Weights of a small mixture-of-experts language model, trained from scratch on English Wikipedia: a sigmoid router, 9861 steps.
Below are experts of layer 5 (counted from 0) of a mixture-of-experts language model. Rows are named down (a neuron's output weights, with its number) and show model dimensions 0-255. Each number is 128 + 24 x the weight over its row's rms, rounded and kept within 0 to 255. Numbers have three digits each.
Before each expert's rows: "comes before" lists some tokens at least twice as common just after its tokens as in all text. This comes from a sample of Wikipedia text that the model never trained on. Tokens count by the router's weight.

# expert 0
comes before: "s", " of", ",", " and", " in", "ed"
down4:143142141092132144113087142130118099133138108167117148138134136152121151173111153152154111134162115138102105131144069117139148139129104180144132146090146126147105137137145123145121146122143138093145110114110098100162124153078081107132154104098136135154121145128138114139166116109152131129131106152135116099152160176139165154176088086167118133109104095133142092094132063127131093138153132128104159067136138135127133162169119126167115073134129122123121135133123145151097123144152112098165139154168136133159133143129131157118101084129114108108158124151128129145114110125079072155128116118128133124144157195160169121110088137142105074108136099140128107105114131089111122123136147153169132090105158118140102110181099136092082138132122095167099133153134142119144129144134084
down5:133136074094147107132122139149110142181096105139094076131135149129146118148154127130095107158143136162148117144114119112134119158126107160151110136137117173163132142122114121133136142140091087132139149125117109130103131135115095114127104167098160118142111086104073155118132149162157134101102142124141122128126150102086096118140115154145163148152086153151168150136125173116099128089143084144128102133125133148125088107081127129161132116146080139143141123089139088153107114113097129110093142134090149124121176157074136134113087080082120148120124122106149135104180145156109129107108125127151153153164131167142141160119143158107111175116137082106116126156155111139115109138152100098108130091089140145156137128129118194177141139160129133137169127129103114091166159105141145
down6:143129177124161088151121155108133127155137111133137113100117068172122091124167124085143133076158108085128132132107139143169096107142121150147128084114112127112173133174142137144106152163154095133139136118132150111121096122084108146101163111124167130112126098116127143127183122123159082130130109138111151088116160067126148113112103107151147110129133153174104152107150136140107165106123126112131119121118127156135090121128112098113126114148152107138174117132112139203126126150135139120134114128136127125129200137161177111084122176109061152124126104119145170126114088152101178126155086128175130134161110147162117140111106120109099131161126101143126167113096158108156115126097123145113114137139162140129106108097122098141117139157103115143105122146112125137132139106096119
down7:139129125177150148122097099116136119132153131074120126122116117096066130145128147117110155109139125129143103101138123142092118114147080148157104098119134166132100107206153128143151100130126141113182114169163147151112164138164086123117133129101119126102111145132127167131125114161106151099088098134125157138136152142044077148147115118102117165183091157097133120137123091116181122127101141114112107161127139112168090118145191149103134176126131138094158131134105093148115106112104131115137149137135151119123129112129154142098126144107136186136125134123134152166169091094118121135104098137134135120132115123140119146151135085133135097089122156112113100137136127110158127141139114113130146141115104153167092146144159093134146108141136124151145141111105139091110167157136070
down8:122149076142125150114142110157118119125141118142121135139117147117116127106118129132121126140095148115132157129122147121119135133122120126171094167125133144122181115082094074154161171136148111109099120143115139168106120160168172125146112158137136166119114148142114094127082085139153143116148138121110166130113131138113130147131152122113154121105178146195140144137137114153104120151091138124133128138120104157127186102115106093126183132095124115109145166108120169115153113149117104157091101133144168107087127178135113122110155130108130071115078160121116079097072138105095144130176134130127131116126090113123143129124091139106131084101086095150112122155150166115153100138112095149128175157123105113103083168135088123136169146176120100132095107160136118131147143143123122
down9:113120144135158107102107108157139120117124092139132124178134069134178109147101099142123183104122158143087106144120107166094097110129137160156089170129108129148100131105142143103136144187113106100160103109140112143149139136094172138114119132135170131153151141116162131138124151112130134144143168122125146163123092123070126084134087154147134143103162116123139134083131142139144090110115178150156159145123132122129124123087144084130106123127126117139174086078093137131146124159147181123139136137117104095108131157138132134136119155139114127137138151142111133121162123152123103083113100122155081111127116127092105133118111086128136101112175120132136114151104152154089115140130156103115144111099130129093078106185099127178125141167113169153139162119111102158076127141153122
down10:119168121148142149115118194153149088086105159124084118167138103125141095147100129107093129103144097157147104115117092134175133130121105135140114167128108109153132086150114138170166133147124155136140177135112170138126101112161156162156125101105157106123111156099136147130127153090117132096133137095106131112102107129078164138107097140130138115125116099166147160079147138111105156136117133138146107116136121125115138109127176138082126142082156160149123105092148114115131118094148130118143102064128110113144107110113089125087122132125169146100088129158094103094112099118131129131122150118121149127124173189126117122162140192115089126146157157136140155183131123148104142166128132130127151140144161126115094106154097159128105118093097144151084150165132100125127120150132142
down11:109099159135124093127137142128140117129130117173135136102098103180100119123115116124109161098101171065153124161143120093138151092140097114146102151146136180136110101118165140105129113128130113100106085125116128128129114104124116189113080128109152108126137131135143113089131123154118155131142125105112129106134117139171122144175124132132104135102088096119128085119141168115171174149130083145138120113182127128119132155148121121113123164156124109103130165155122116098139127107120144155116137148117113135173138159102160145143073146155105165135117098118161179164076152135162138138109108181110180120128151112107133114109139141173115137140101121067088130115130121109166116166136127113127141164121142103146176117124151146120076155135119122118098120122161078115108085152140107
down12:127104122136145162139148113106120131166129142147104164098151116097142121124155097118123139090171121121126114141190129143122091107140111122107166128107156115156146144142150111118140145145149143112105118125111139130114133120122116112123128112109122100110106111160150136134136128124134083107092104141124119118161149138150129103120119100088125141091133103168118166141137137127077146123145103102122134164138122137129119116068134141185086186107134088142150166133143137129157141129086063080115116124098120156093135115178129097129159119152159075102174146093108118159100106112140183128088129167142118109132099144161136149137114146186160137132130095137141120121111163126196100116104152106122136120150116140187156117112123104125132113134099128090104176164125137171154101125109079
down13:174119152148113146154147124145110109131102152160159100088124100147118119121137164106119132121144137112129141119135142107116153185093104146135123158155132094103110115132088123106140135105136178134133135127121118085088111125123135120093170108086119095144203097170155134139120143142151113137123085134118123119112161105127080120105161132122054123138137154131147154162153140154137122105144126131109145122121127139103130149127132095116078187078119117131121162115136136096134110132177143132156121155147161129176168136152115146114112091097144135128116166148130136149117106150114143140107092111121106128136119101138131133113155120156150114111068137120112126107077135151153094103147180118140080093104132123084148112132131126128075089140119135160150157188137166136101140118165088
down14:122141104111149127178147132127145134119129145102098088168096140122125136137154157136139170126128130140150143114064146120154149117115135154154140132165101144100105091114142137138091099117109080118118116143123102136143107152133155142112136177118174148114097123149144113108119139152128143152130134084161138136137150170145111181139147138108145115139139114149107112153125153111107182122128095099124100128077110133116068158111105108130147142115128134095153136124108117166132096108167168104116123142118134133135136170102103155118157168093167116078126112162073147124132146139056088175102155164148137141100131108101124076110107123104127135096097121101129149102118149125177158094144111113131132100155115155155120091113108123107150123182167127148098084129123131163134145097127151
down15:132172159151128124122133144138165150091177124128130161104104136134109089078105088147128133125154154130121090075107122126162113124115112164132152150149121122109130130138119093128092116123137151141107137126090168122143103158163132128097172123163132125087098124120157118102148120082146113127140113138150169132141156163096126110096110138116102127158116155114118069162115143095114135123095101097106142120098146130131151155088185158132158127089135148155097113119110157156160159139177091104131096154137157114167147124109145162144157092138141144125123125183130100131124094119169133140098119151139117114102147116171112127114136147133113097123138095086140114082144149099130133137123160103108134101135143134113099126107134160102186146108130156094121175158130096137111065159090132
down16:114157181085200128109136131106117159142141097159133124130143143118176116112128129143140106115117108143109154118124118130137150141120116164144103137090092125086121166103154163159101093150176132122175114134139126111153180088141099157116107173113165081098129121139125128084066163125110122134168141124156163127140143101136139107162130067148157134104135098116154123111133102120097185097100142128175161070148128151119145135114131107124121143135114130108124078136132165143085138093119145135154123114150118162155158144135149114119127108143108101148134110097089119102127103082095127134118121170113127085158141089121128094131102076107111144151150167100128170142140089128115123130121132134147122104130152132129146143121118113167120120103130154122109084131134135164157122162127122
down17:128133155127117182155103170139153118105127120106154089168105101168166105153161123092163123133147098075097128134161139115142169137166110171128116146171155138124159115101101115084144115127133152124085163127125147078103076131133121110142142101116105104140170129133166097145129117108115156130118115128119114127187107131136145139137148153106136113155136128141074107123116142131158136145143116139144132158083118116153145139160120132130134153099140089110146154142177100094111100060157141116119110130153163140093100137148137094113117111133133127122153157118123161082125131116134119148124135125138129168097132119155146108078107149144103168117114125149167109086082129126145132103123182139119086164138108110095116112113126135101152090102098109170149132125153131112074149098119154
down18:130122114118135126148127121089151133133142100112145166106095109120164118107143117138074119137129142156140137121131173132156144167122116149079148118144146092158100134139147108138093121139128107133130138178132126135149166161105108097135196152167095141142086084129098129148136133107136138144122107129150125084130141136137103145152113103140116128091135171172087131111133102117076115141139138125126166103124127083137157126098104136129113101122159113165109055103120139085119138166085174138083145144158116146121151135145088081151119107145140130133110136092112108150119114164152122112119160131120116147086124169118193097139159126124130136124144106168145107139147119117072148171146097181143102132143131084116118149140145117133128146070118115113125153135112162096114145127167088
down19:105126147107143094180109170145166154115080114129119140119083121113098112067166140101148100153139157106109147115122121088141125104103151161101128123142111139131125118161119145152119149102093153166129099133128088134120152155108104133125102138140126131128136112128116118111105131136129117119150113160117094103115142064182154154099164113132102112153089139087092098144143143110134112135126135158154175116120129115140140153161144151171181153121153113178107168105120125145121142113146151084106123122150101142126167128129144091119119176119139090091178106141136077120167076127118100081141100146188133163157156107129129147139125086127096159127127108145138131107091151122137112140128171111148129096160120152124150114073125119109168141139134112124148132114161139123123134100099149
down20:170108134094104102124153128153143111126104105104128173151094136133151115159118127168118123120127113134107112158120129091122117131127104127122086155132111155127126135164180115127138115148126134140092141138168144097124087135148101094112147102113111142155100112130156159136144168109171102134156102112133145166110105157051139128136143110169098141139145170104138119073125081139106135159105102130082141101088104137096144107136108117146114141123141108146153139124140151137127101141110141154140124153109156207168135150155098148152099100162155151136126150116100121173106143108093083114148111139117149159128128131142118050132128155132102132096183144135133065164127137135111143146164123136129101129125119181142123124134104099075103135145106121105130107134143129119124132107108185
down21:116126109147127170091133098133181128100119116127093113149100142134157150159143167162133172152134146090138085144136151127137139081137119170090138107095135110119155120121133125138183111141149104150117097133167133143139115103184131145098159144121135136128148137133127089137136157110151117083116158166124109179087100126096108055143088146120131126122091158130154137107063148097158167121114127134173116158159097144118138088099137145116137127154126128103127097141097118152151159128135145140127157132111118155131107086110177137087110127114091141145069146141170100117136120168101095173148180128114128125098129138120145130137116082126098128121114109121147123167167144144161137125155131132077118124165108134139101085121134106125129097140136146155107111121118100127108096124119115
down22:096122147148134101094143137106140088114112158094137116124177099137108117081123151113121111134109113097135139125169123110125144124147149109113082131128136121132137130126143118102094145111102132156155137083133134097140112097111135130111147083163089162166127098114146162158109104112117130124149130151193091149063149122134129112086103124152148109150105126119125146109131113196131168134178163155148147146156166086161143107177111111098159110165161150125161126139135114138112106113105093101130144105146157087118143121131121120199131069151087099143133118121139149137160141124125125111128115152138140119147126133079071157122126139115121147145152119174144140086132134133124164157062139087126126144094127134112120103158132108147141133154116138131126176100109129108150146136097155
down23:102135114144179150166145153083136115108099116098113079092102121124110069137117093108130133096137131145106102117133152151169117126152100147153125136143146119138166175113099101105105187143078067164114096151130134147150159170186146121108150146118160131135133171138136105159169106148147125114128127100133135111104136124148151164192162126101155151110101137188165111134171121123139111175134132127161120098120104155139144135107094112131157134102136085130098107165117120132154116145139116141114107114111131109094147123115108098074111140123129095082140167087127133123084093142097110131132119146150146102133147151143126112129163128136087109159160133126112103132128112147145159148135126100116131177110119124143123131096143117131130129147100097128131138156161079132135113127117082
down24:124082089147107122142142112124128124131150131079119109105118110095118104124104146112120129137102142106128085087134084153088170136162118148137147103123118143140125122167064133148155127138121135082141138162138078118098156130114105150141151104129158123114095115135139127099157124101108136137133123131121158157119175117089148128143100138176111140146130156126119085109095138168142114136127087106105123121088090091135120111154116165129126149137152124177149123183134128094130148109156117138119130125155111111117134168180144120091159143102125089133171150134114154107158100145151174141137156152126164142109146087092117152089161165134132126110144129154146126139167117111134121163110131142091098101144073165151145081133155105166135110159129149120091078130098101161148156165108148
down25:145170165114103129126109114104107146091099178165137132108113106114152117098121112141184137124148106145121094119169144151144104138132094104120112089123120112168118123109149138142121124094136154157139059149126123143129148128143119152160130130146097197137117111176122169161132122096090137134108138116175100152156134117105143141161116095114107109101128152103125102106145138142116109119093145137142179119149185155148092159119172134105109116155178120136117120135120141121117124136116112184137167140153054110101120125127135086145139143085164141124123125139170106116118129118163117097130109133098125132156109114116124143123115139091155134082086174132140134134105117136141174079135150120155122134151140132128154126139096138081148119117149123095112113155150119097083135120099064
down26:152156101144128114085109116134149148090130076169104120078134102105094132123080170100131159117173121133146136117137137123143115110138115124129145121165137127159100120162126113146086125173144116145118103117094104105146148123080160109126160117122136134128104114137146084155125133191132094101111125082131159125127169134105163137137100135153123185092130099113108107103144097098151153083128131186139122128144148147148124127166111139111150126127175131144129168166145107117113137174169109107120109102132098124117093150105114150118117112165103137148082132147135161142091128106131142130105130125105096141173138142127118111115166154081139113091118099144136120113121118122195118123166210138126154109139130113139087141158114114114101151164091138112141135128121139117162115156097136
down27:143145149146126141117099124127154125111074144143096148135122138160142159125097126059105131141142162108130124106139155111134143117131172097135133122137137147126145097186102117127155139133103107104136119103108098105151138153139150112141129151159121119157122143117120124120105155138114135110140148111154085165151144133116114129157131128111105105159138133152147113117114143107116153108111137109158151095162159099128115136135137174147108168090131091121101116119101057123181105142130146155146128141169147114095123133134137155130079138126115106136160157098099153157117119130095136072115148141090146145109099120171127089141120130118115113151096089169155088093122095107158095159160212139139094132133106139114168127146149148111136156071121085139150104113093147102132161138154065
down28:124128101110109107138105131153133105147114136151164146149130124107145123120115109115098115127123134090156151102107133128137090143153163130110141127113127171128121159093076077135151123105157136105113115125104124121154150123125109120133131167161167131140110132139148132138091123094089179143061130107127175063131087176168142173131115125111108112159083137137126138141151092173085155136133101116120138113121169048165126119143110134098159139095152116158167133142130126121154149170123112136100139147119132125139109122118131116138147130146120099164165096155151155128110101108097160158126135134101138137155134154170131106125146136119147145143112144156119118144135068085100120137106141109088119134127113141137174083133104149117187065123101128144150126178132101124113089136146109
down29:144098120097162103126096132130133146072175109173086093116131127070123151121142102106101156087123139107104154097082125160158097124118086177115131143092117096118124103124149159149104136144109107162095108105133117148116140114156147167128164127128106160108112136139160139122152118120124117162114123129136106157158137167093119112137137138116102124119147144117105136165113096135114148093135177182084142114127083151118156113091187138165116114114128121140154150125149180154131149072121108161098108156140110107112091143104165159145102123119137149107095133176174130103130077114156127119094111141121137099096141139143132178105111140152127164140102167132113125143110125155168144091153124129127162141126124134111148148165118123146144115115144131101177113106090101126117124123136154
down30:058091150104109118143147145116133124154137085136115137093141136105157133114134145119107097148112140104138119113109125135157145081104113091121158113126107152183144132086149133115116158122098162130079055107131108123145121139113122161138140116149126110094172140125105140091106166148148112153153133117153122167117120112124114133103160120133118162188131103152205092096131138155104129140106129145136135161151123115108109093145126112139111138085122103129079123129101099111161111165086161082143135112111136136181135130142112128105139150145174118116131125132130140149117074126167096145139144109154116138145110109150146122123174149165140157155081097133149074128132115105087126135089132144139136175147134171149100106118154164161133163124112128116091139131149112160148124151106120
down31:128120076127148134121145125124075130107129145127138114151129086090125162125137139113156154109122153124150155134105135096143161125142140145058092136133162120130074083101153110156139100094112088139093081145091128150171113156095127120106188138133154137125128111130153076098178112123104161136116132150127118160131128120085137148134110187117170142129097140096143117151106127097153115115158148133111164116114093095145118126097140115150129125163112079113108142157089110121160106136148140114157104108151120145101186139112157119119131131147084089131118137148150119130134111135118158137138139107127159113137149097177110153130131129099113125137163128140092099123174122186167113155153183091110136136130104119127142108116110153097149171138121114124115175138146147129133150073135118
down32:108128116139093123120154167145135097114130177149090157096159084159164100091136108179093113151155128174128134117139121088120090117167131116145104110072178113139141104125148130136146117136135150138109131096081132147128122106141133155124132120135109148155105131104093180129137097175130113165145171144140117153106102141080172137140115137142118161183117126175105109139120124164107103146133134145121124126164143153137175172088133178137139076076145122115151111114137113136139113142158100138134101123148143120155153117152123110106123135161160061147165131119111129092130145114117143112104163114101088083158130109141131110130152117129094125129157131135135158139083129094151106134089115125128138115112121159113144136165107122107150112102105074101116120110157121109110111107168111
down33:113124196104151122155114133150159129178134137115115115109086124116107068146125124160103134125095142091108074142068132093130166157107150175132136129135097157113090087138106125153157127120090085118158099135149144141112119115116148197106126179107180155138105155122111104096172117135093155106112146130095152138136124137131142098166133140139150142107095106093118143076173162135131144114148160181144117136123091124133115135110142143145131144146119082141132086105154106164139098130075141125146147136123118091121099138095121124122084123119149135130092155143151143136131145140109114122109147131147137110128122121118128146160119112115077139131125152117122184110121144113102107106173161135139140140088119132113131153103144127073138125142135184127132155137127115143105174140149108
down34:076163110108172119181143153094142099122128126114126143167167114121171102078138168115088125136077157124155141061169123150121187088137147163139124121149090130088083136096131118129103101140103084093109143133124106101118146192087106115147139160166119159125085156122098137118156093149102143110134146135129141121110124141169147122145091111174160134108111075118134085112117135141130131128121136139142118138132168084132160116131139145146108134139123144094132119151079119180104127141162114125108120183137129124135108112116113137142109141127128145162118124154125086153143142140083132117108126089135144121116134140104165111141105149098147129196140123131109128101181156126110125122096124114134121101119117125124163086117152114168149136119145121166136130109116146159139106126129129
down35:142147162108161131148122147116100099137145113143122083147138153130120123097116171084150111157133128140139112173109158102085135141126111120118142095129107109160102166178109165080108136139137125103101134145129129129154118110125133145104101115097114133122115137149096096098102144147144130134125148139124073123152159149146145162137105138133131144114098073110149156130130152113097147147125126133157102139135131139130094089095081117133115155116173185168108136113148084146098159102160126124143109121108183116136150141134123101110135137115123080120152109149138103120174113130119103100098106157115129099160125145129088124140061110165142116158101117126141120143098161091150178138093087136114090093152171160157128121148176131141133121123167173128150165119150141107124094110096179
down36:154145106150093137123108118137059131118108121134088156141147133126101158111107071129125113138132092159111123137144157087136117129117139145124145120144145108150099129102094124133120130122133159092119147124135115116091144133168159178094079150157128138094128126122070106137101127103140132156152145098129063133129137082168139125110102136147105126075148149168175128144161152157154126156097112101128159111143102126111127144118175096082120121121103149146155164123131114096126115136104096125106158118135112133132165098150127115152134163123109146141142131103116124128115159110107144129155117115133115094091137126113173148131141121148150137131076163171139065177100165117077127158116134132101093172165145131167166139113127110129113131098141136122153162196129164113127113106146140
down37:127114155114115177094102125095108172099159176100141122102118118094138117151151094156144154123124113185151114124097103111124182114128139112095069141120137119117127149137118132127158122115122124164120127114121091131115116109134149138119160100119130109115124131120129140119098151135170162071108128081118165129172133120121106120156119084104120136113113155144124102163175158149105134117186118125102166122137088151086139105120104131106180077134137137149183146136145131126139174156110145147142123110145140156102125119139105128132087114147179148122113131137132131140140101134154128186104136130135103140138107140137103127114160124138110131150141141148145132155168185141090116123116122094181128078114096124114141152118123139132092076087102123069157146173121110120078136121132105
down38:114110128118135093129119085130105098175142136174137126115115156108122131143126119141138117125137131171158167112111148107129138108103138104111108122126151107126100093098140137120107100149099120138098136150131113131100097160136118112089122157128138163128098116150076133137144138131139139133157156134111134122120154128149102168127147144146123117144105139147141146146100130134126157142184133149153121109152060134141116099084149105131123155130072139176103091106082149154160115163079156155070188134151095125139123127098158074105162142167140128134103145107153147145136087165172107161121112083118181156133128104123160105119163113110100146129094079169126130145139137133094127105131091111081159145167143138147108159118142091122170139094106092132122130138096134137162140135098130
down39:102117124126078102123105124128099132103151134106108144091148148161136102127138150153154173148094121141131093140142156093118130133148085126137132133108130107146156118184133184085166148121117175107159140160111112167145138121140133172138146115104124137112170145134110132132124101139088094129139092125106143145124135126126128119173098118135138121141144102074099175132097128136146112203124109089103135145087133099136149135135146124091121123142151171142120110127110115130121151120158111086101117129123101161113140138210078143141124083153152123137124128093124113147129051106132137127124104106110119157131133159160167115125110163148135104141111131153158097074109147157077109167122101121087146140137124142081130105126171149114126129139136131148126132152135066156128139128119134
down40:111162098168169098164115124132110141153152110103150143128134120141118134102130148155145102102098160150086147108097139111092114206148111091156094128155130108100098123099117117129160086133164133107120114085105123110112125139157141102105102166099113147117126109118175088091153117130145117133119146124168113163102118130119139141108148126136111152073133109101192117097127093152173144103116113134101136168112125146175137147134160116141119096144143107147136177111118116152095085141179146115154104156150137141163149118112133136140148133103114078104152095103142086109134139111134141130141139124127177140135066111158123119143134131099134094108123130139112157157115102147145137142186139150114118141189110124121096130102108109182152115117116161120114128133102142123135147097168118
down41:154135098125058132137082191138045147114168111146131128119137152104155130124108134145094147145073084132079132131140098131117116121107148139153144114154113117173113128149115157108138111113128165144166161115179123096126120101141104112165156095075139140141083105151104125145155131105114114115149132130124172141190129107160128109130091134140088150103152106120129142129137138147103133111114126113099159132103147147106140139101121135105138112131076144179127126123133102126099148154152169130131148146147158123131133126151118137145097100138135144183115100151133186134095104126186114110116138120141156141121108110141127136139126140157132136079125143152128098082104109109148124172101137137105144133136134075071123088140155138143114181099127136123137142109130117133111131147088138
down42:148089146139138152102112135151133108137133136108133103135140150157142112114131109133101139127120128169110099098111105169111159159100168111080141148156157127083092151135099129092094107133132110135125110115135153109154087126138120138120109156145124092140137126145160141105067125076100138131116161130118122142133174068188162104099147147101157108107146110140160141126139126110150109138089129122162147121124127136158143111144138145138127186074151087142094132107115121121161136132139109148148152117106117150077110122149091123086110138106154144112105161126101123153123115140130117130081156157127109141126123112113150084157082164114140189119115136098135130090122167134104097113143135100161131220137159138125113140180113153130135147118150146131124160114102135111164094149146094
down43:145125138096124111145154141125116118097119126150143133103141145083129141109128132135144119129121130125123150127115149112097132125138164126156115139161160139074117129138142123082158084153132076137146101109140160132134142107142116126108158128176149129129065118144143159130094162091100140121138071136122149108087113120161150162150128106109081131120137122144133116102143133149101158054101139086115131152143156114166212134117135105126118116125115159149144116154133145120114170095133149144104106162174094137145148143169072135146119099135131119152127102118164138127177128134121148081120112146147103138097152131155146114142152092158147129123108104106150120111117164108109068135145164134132109132105134134100102120159112085090143113139201126145153158102091113151115126071120125
down44:118085123138181154135119102100179128111094131135135135119122124084091139145087174130107161110155138107090134144091112167170121116108169119110114133123116133127176132129120141141115116102176130183142155132127114098105107082136160163101168145098169144162139157091122122138120105160116166102133114106097125103168126123098109118134143094150125133096109142163145106123183093130154153105109128131108121114139148142098073154157130123116147118158154110105095098112121173183114114133115192171118117137137130129115119107117133139123129127166103115141105068134149121129131122117052139085129156094136104133109127145121135143158139109091146109113183113126113149151148122124134098095151155114119116120139111152185166141141111123127133101148125140117133129130154119142074145112123151
down45:095126141128154126167138148124094122121122101104104152118128067179142116150176093104148134120139128101091161089146124175141149129140074163117155124148087116136141147136099145143125148141086137096160169102152172144126121151113114149124111125122120132105121156155160096123143137150165097145133157109140114112121138182119087152151132103123120131125160126109122118081165136169074121133183110121115128181114152092136142148124109130105106096136122140114132141121150131124095099116131128121107141133099114110178068143108078115139130130125120122132117168111108101123119143139153133174145096129163132096141127161147145130169109102101102111129065150144105134149124130145117052142104181116132130144108123091113153108110159130135162111085148170109153114135152120109147139094154114
down46:145129148154141096153107099158115179153173086094109132143139139121165131101098105097112102083096102140143121158099082102110093137136136145151152105074104120129136134113080154127152119174122096135153145107176107139135124141140179143126107169090102166093143135112116148157145141109104138173124140140130129106124115122136142158102170120165152157121136145131103139108084129109133101129127105127124073117139117093097128113124133102132092138171103132137106110127116178135153129151081118119158172158139125124123157127154111154080126114138108184091115135149103148154142134119115147118140115145140109139161133155079141113131145096104129151131123119176167096158135162102112184107157095109123173162109152154103088150097115125149105154117130087123106106136140145136134107142117108
down47:132103165123117111100145132136116106081112123154148103092126120143138115125134110103116119104119090164143105129083129125132127129160126139175194106126120135122188152113130129161127160156080084118173130158116158178104141120119160126150125141152123128122114132123151113119180141156160082101100118130163157083163118104108118124165111124142140109106159160124110168123100112139154110210141135145128118154067139135136103138106146113186162150117107161147132132106114137133142148099139100143102109131130123138106113151135154110107128125120148172122090154142089155117117090124079138140138123138161124092144139159113125161082104128147134087142085121164131135150153108119117117147105096121129137135161151112112122143082104144113150102137122106115143127165096068081113117115152095
down48:135128086131120124116138133153134122150148142112103123129085145136139192084123125138116138131128126100121123141164086106131125146105109161081117136139128129123130113140105175088132102161130103136114170119111188124116112105124094148190144126054126126169132110148108150122138070092143149141165092177141138123098096137126118112112138128115151159133113108095123123099093110146108136137137163129133112150109148173104126118154112172117098172128141125142138125138090093141098113121138156099139135142113141128132113146132137101140118147137184170155147138126145104127165135140140134090082126153124153120153119126103060083086135120124129149131136145105174126139134165157086117109153166129097119145131102117138137101156170133111156180092106117114120178100131104153108168091147088
down49:118151110070133081144106148112110123123160125140129163121155114133138173150114137145143112153138183116140128156141137109176120111157122142142116129102144167144114134174096116138154150113096101104137152149133138176125164129118137151103115124099157158129110147153121107110140124147100106126152162109092208139160147147138163128140136120127129131118138122101092118169099140176177087158115155120113148144147168145133161094123084156109097118125094125154089110113143145106139155134118141114123139103073110104102069163115147162129144133113109120106133101119105135136117145105123149110143107093194139111122124139125141096123100158168134112129072139111129072108139117127147111137170149114127134131111145119081125084121131120092086130156106128166137117127127128082130077117076124
down50:137098108156121128119114113120115135149113108150134117120148136111099157102072127167111158164155149191117130119137141149120167117173086093118137099150132130082119067167140119134167109128116125128138148123101079160117137088123135106161138142119125128160108134139103152114119165136148127114157139137159132142117112129154108098156127116152116125145103152114139130128103141067136089109128094126156129111128130117110180099159164147109061151130117110137153084149076136086107156154154120100121125107133120102120128137107147142076081172144104140179159107119141156139124154148185128115088150146115175139131164162146127149146124094112153143100102105149091102109147073131154111137102128125089090164126147145151119130132136125126095135111123153166108120108122139157098114152159123
down51:161137131170114078145128125118124134113143146106151086168136110125133138102112129138085166149115161137102138147152118127154121168110116141096120126118142132117150152159098129105157144115126134120117209107133152133096069116126167154099116179142108151150129115099124081117148116109088120110114123112112115109136136082115171108108125141164127157173150119162144115155143074145124106136107108161150097165179127159133197141091165126104138135162173141149134133128139102113107101138110151135113128118167118122144162092149093104129133137149110147102113148135124126149092085096134076099094141154122165149149154154119120112077106139113137114150151139142130144121122148123164105147104080127127111125114122139092131140124084164103090103110106121129130125080106110125110134168129176
down52:111124115105136130135139140117105173121150128107139132130084092138104129132060142145142174120153113094144104132095113124100114104138093161112095097109096154147159122144125177130116123156121114149137137147127117156133123114129108159164090145101118142125150165142118111102103107136116123102192135080121135154136137098104077135159166137122148125128129119128106164149153110117133142130184130092131125165084143126129157095154097157138140182141092130134134096157139097177151137118115150117149129141092093086139114172148135178155121121104173155139100113088163140148136126114131115139114131054129130109132125144138119134132138113099124087097111137128104126110154102207104110123085139154149150120123115161153086081146124099103116147112106170145138148143114123123122157112149171
down53:175138142134108192116130107147104153111158137099098127145119112094176088105159116168161130124123126162146129137087110128128122124094139098129105139115127091156126139102145145128093087110129136151157117135107137097131117140086132135135176146168170079138111125126120122133112131111116116125167107137117148168112147141112122138137110115112095119122168095111124068149135126133123084102164170175120139158132134145159120116146128140163101116104148150114152103126147157153135143152118118186143132122100122136147133150074105164146109128134105112142116171103129163125176131126151148104140099132136108156092116099089134058127063121117139136123173122109120124113080137150129113154116106153135133130161167122109114115168144133143148108133163118127163100120051097165093127093124128
down54:102120075125112140099116143146132140145151100165079154132164133062133167141130167110127141123092108147148140112095075124117108106106131148133139152130096149086124103168145139151103127166107118127169095141131112119122129093138124145130113160137140132090159135081119127101146179110160117119136168139138122150172130116163100141132179095123132105120118149113164145116136143073135136131094140131133098173134131131121090120096098121107157159111170137130143126129110129146134177094124126114124156101134164160132177156099172131096109122152162156104099117114134116149171130085159165149129158097131154115125110125124107114108113127148102123116081176126162129126178121112118136086193103118108163088096100133129113132107121129092129128161148130155115081111119135084130126128136133
down55:168156155100086091069117129129093140114137125152129143135118168126132140135135156148087134101132117127129152124126120155141132129150103109119085110143110121130134132128128130100125090141080137131143131133163129086117102157139107175150161059126126089163127118162106127139109134120149127128103113109134090129118113081135146154166147114125127096104115150162128142177154141133097089140078112175129077147120083135087141146111150099099110100109126145121121149147117113107148092113143114157115128118182086155164117131094145114117153113126116093165125137125123181151147113124155090149134178119097176105147129086130114106153132154116149123152179117138143113156138132165079160143124152091123109164114164104080177163132145168162148134113131140102109157128133143106139114111127126
down56:160145141139091159093115107115083063110144110104117155171121133188093138155146122142128150161116123127136128112128167151128142130117091105123127138120116150128090157107114162096111165164167153096114125163109141150165136140128114157120117127094152122093138140151113120146122101167159137105141121107164126102068119113091108160142097093135141108122124154152148098124160109127111134173099091116111119162099165152113080097120128130098084125105127131117084132121127151096139124163118092131114129136082162125113147165141127094135150120101116149141136130092119153109159128076149129126112156158143131116180125139180094094130116157145121099147119122131131103122111126126138160150168183084110130128123152142124127113125184117130169133117124094124157196126083152128139136097127126
down57:122117153109108134123135134176119150114119163147141141089180137090126156097105134103116099190140131134114148156155167124132148113122141111133123132156140137127111118151148124104149134113137125163173150092122103104134164158144142150082149102124110163145103128143125116152078137149146171125166099111131171119157109144081134139101141157116099118137158155110125121118130150118142109109135137138140134126122142126140154098146133134134095103107145126104143158098120081097059126118141109097183140176114092118135125104114123172170119110119131147119154145188133154169116129085085102105141150142161159133144107110118125115076089117110122067115125117115116123120113166105133119152127100162151125112170107117090107118130158164099093110091151092091115145116143175111138128071110153
down58:135119105086163101125128092140143126134156132101106121120080147152083093153147132117181113140124112131127125136082137076137118113125131169145137154118152162145153138114150121173123174126131136128096149101131136067149110153116116202129152110174130161133166145122086112111127128089092113147103131146153166130140139146129116111099100133154113080152133130067106113126115157151138154148155123150137122146119152117185152125110129105164108122129124090070096134087111147137129138123113093154115105107128151153107146139134154145108148131141159123089102135136079106104083129125133127096115110080156120116096144101139102181125128158132155160166101121086124090133123124107106110129118097124138127128114136174150099160121166143166144133155114139100134102138142176161115133128172127